{
  "num_hidden_layers": 14,
  "d_expert": 96,
  "hidden_act": "geglu",
  "moe_layers": [4, 5, 6, 7, 8, 9, 10, 11, 12, 13],
  "normalize_top_k": true,
  "router_z_loss": 0.0001,
  "init_std_router": 0.00908,
  "lr_router": 0.00156,
  "norm": "rmsnorm",
  "norm_eps": 1e-05,
  "learning_rate": 0.0112,
  "beta1": 0.95,
  "batch_tokens": 65536,
  "max_steps": 6910,
  "dataset": "wikipedia_en"
}
Below are experts of layer 6 (counted from 0) of a mixture-of-experts language model. Rows are named router (the router's row for the expert) and show model dimensions 128-191. Each number is 500 + 40 x the weight over its row's rms, rounded and kept within 0 to 999. Numbers have three digits each.
Before each expert's rows: "comes after" lists some tokens at least twice as common just before its tokens as in all text. This comes from a sample of Wikipedia text that the model never trained on. Tokens count by the router's weight.

# expert 23
comes after: " The", " the", "The", ", the", " in the", " of the"
router:559586495511458484522468499487450443522523481528543542483556556469487560495441511483506531453516516558486526485525546435529427401459512500513543504532505508473534540536533478462564443563561584

# expert 43
comes after: "2", "1", "\n", " | ", "3", "| "
router:501550482427495518550487493462499520524532495529560547459512544447508468466431502538493567444497484546508523474523494443441505456430515558466521442541529447584515547548485494487488452513475486

# expert 48
comes after: " | ", "; ", ".", "–", " ", ") | "
router:523537514527519501525420476463440518526491471513555575456520521435464484452401503567428527453585519561496561515538502462464489419479459500507524494521559480566508547529503456504506427510523557

# expert 29
comes after: "\n", "|", " |", "| ", "0", " | "
router:516550481514431510515485517506503546511526459604617566494548547431470452505454459550468539469537517533573506535473521483465477434411480492512491496541528475565519544536508479512512440511531489

# expert 62
comes after: "0", ",", ".", "°N ", "1", " | "
router:466582461429467547525429529493496484512537502518543552448529554423494520414471518604467566466487496530500539501538487470511479494420511541517491423524550417542511570535492492525505447565493476

# expert 64
comes after: ".", "\n", "\n\n", "s.", ").", ", but"
router:493541443478454562509426469430419515524538520511511555477554504484478532461487495555442555467539513510516563514511505449474504477415462516519481494567483468524558539554506531505524425558482478

# expert 7
comes after: " was", " is", " were", ",", " are", " and"
router:495580501443476509493468522473473482510501559550531550462533574470482547496437491534508608514532473533511541449501514470487476497485494500476511485578497504527557532566519444514526467496527461

# expert 27
comes after: "\n\n", "\n", "\" (", "- \"", "====", ", \""
router:479542474488471521522443475483490536529520507533542510466565549454443521461486500562448550516486462511498493535502486483481446456459557491534509460560545455506553501540494548531453479527575465

# expert 66
comes after: "\n", "-", "\n\n", "- •", "- Species", "- N"
router:480566478489478491544503463420463464499516458540588532452504495428464528521433481551508570487552478505534574598513480539548453442492532479580503486545523516508498545518491471483530466533516500

# expert 19
comes after: ".", "\n\n", " =", "==", "===", " =="
router:481549512461454536536437466503490474511532553553522525391540550495463493479496535510464522508539457484508553483544477502500454480486516517525552483502531501537508589561495527487540469508514477

# expert 56
comes after: "0", "3", "6", "4", "1", "2"
router:541545517465421506489490506429515475472514469526553542436570505450519478480435471530476524461527531523537535481532505430461509467439526495466553486571528459554555530524464529454505401517505549

# expert 9
comes after: "1", "2", "6", "7", "5", ","
router:487533526452435556555478480446485496505534487522531526471541555463516495446501462551473506454507428491505524497485521411438462453466519494561546475521499515530502510559446491440515418510539561

# expert 84
comes after: "\n\n", "\n", "0", "andidate | Votes |", "4", "=="
router:475533497504525507517508469506430468502503441513543527448558555468474504484468491494525491460489489515529575581535520417454449457435533477570544486560453539500557534564519477505471424555527540

# expert 31
comes after: " in", " of", " for", " to", " from", " by"
router:422498499454507507528462515446464492474530535532602542466545494435483522484485497546447495501542463524534482564562498430488445451445463483534480496481585524538532536538460500501470436584561473

# expert 67
comes after: ".", "\n\n", ", and", ",", "s.", ", but"
router:453503562507455492480418475483464566543568498524490531456534542490522541449465507518458535502602516530483469462478550463472480474435497510540554520566518450547600572547510534523517488568495522

# expert 36
comes after: "\n", "\n\n", "| ", "3", "12", "4"
router:493553435465473539545460508461513508554550471498535545449556515450429516488463511547475551452492496523531540513543510480501473431448481538534509446546534465571513533527528521531482420510493486

# expert 58
comes after: " | ", " ", ".", "; ", "–", ") | "
router:516559490450511486563448443491454475575509460568547550462525562440488470451462532528451515474491454555474550516544488406486510452460501507519539459507535508618520562540477469485475429487551517

# expert 51
comes after: " C", " c", "C", " P", "- C", " (C"
router:451525506467537509481561438486465485479534453539537615474573538430437491471428545520472573503500455524520517523523473485504532476443500596487524488571517490492477574517494531531561465567574525

# expert 16
comes after: "\n", "\n\n", "-", "=", " by", "|"
router:492529534438498519504514520473511554557503546521529570457588517421441500522547471507423549520514539471532471520501465506482471435445515542523526466512533463491488506524471511536477414489493535

# expert 12
comes after: " |", ")", "\n", " |  |", " |  |  |", "% |"
router:490543522482467512488467493457494480548569468501566520481576535488457553491480519515457527493580489539515522549541512402416476463435516480544543470529550546542524521574523499482527497509506495

# expert 25
comes after: "–", "°", ":", " ", "| ", "′"
router:439525547479456502527405527462454479543556488549554530473509606477500563421446555527428552475524473543525519559469467520470512464451519491555537516495513518517488529521441500502534471531543479

# expert 89
comes after: "| ", " | ", "\n", " ", "-", "/"
router:491577519488509546532464517446480527541547524539535575452519561437498512502429509518438572465472489546546526468507506469494494440477475527496499421501481467536514570553483467471475453514544492

# expert 5
comes after: ", ", " in ", " (", "| ", "–", "- "
router:432537486419500570514475472460463507451539520528529529441566499493491520486450594498510504494546443554556547488561492469468496452487499495529549486499501456518477517553486511509479487541528498

# expert 30
comes after: "–", ".", "/", " |", "-", " -"
router:533555489438525482553419517450500472518521461520533545482526503456508490500406496520513561398496496570499458494525532451505470495445467569443519413532509456560494560506484495495532392499516468

# expert 11
comes after: "2", "1", " to", " o", " s", " ins"
router:463495497502485510517448470501491485545548515564539563450503530451440513486441500486491515505578533514489517507535513457476454488462525562484510450528508493551578529622469487486563422562569489

# expert 26
comes after: "\n", "\n\n", " work", "\"", " station", " located"
router:455540470465533541567418471500528534531547522548515550470561549445452538498475470528514559494500466593515483566464504454499446445490518535552496512524577474537547533529481498474483401484531486

# expert 41
comes after: " |", ",", ":", "-", "|", " of"
router:458540527485540525539462501509473538550515521542517575492524553400447511532453481557442533509455427507537481546490518471494437481425508499453495444523549482520538553558522545530455480553537483

# expert 0
comes after: ", ", " (", "| ", "–", " in ", " "
router:504565492427504551516478489458479466490508524576542538421567516498482537479459519550475516491552480567524527494511472486486489438464504499525580480504522485545469532554523513520479475528524501

# expert 39
comes after: ".", ").", "s.", "\".", " |  |", ")"
router:523529470465475597499453493470465486518547532534520514477512556470531510482496534549481535477549494509512546476479517439540496468452504515524582529550525485562498522523486501498457446511514489

# expert 75
comes after: " L", " R", " l", "L", " | L", ", L"
router:485553525507463484538522482495531489499487504517502542473518468434510470487482524519441474457501454503535482524568463482505520434430520453508522505527481520497555540491439534433526491487499543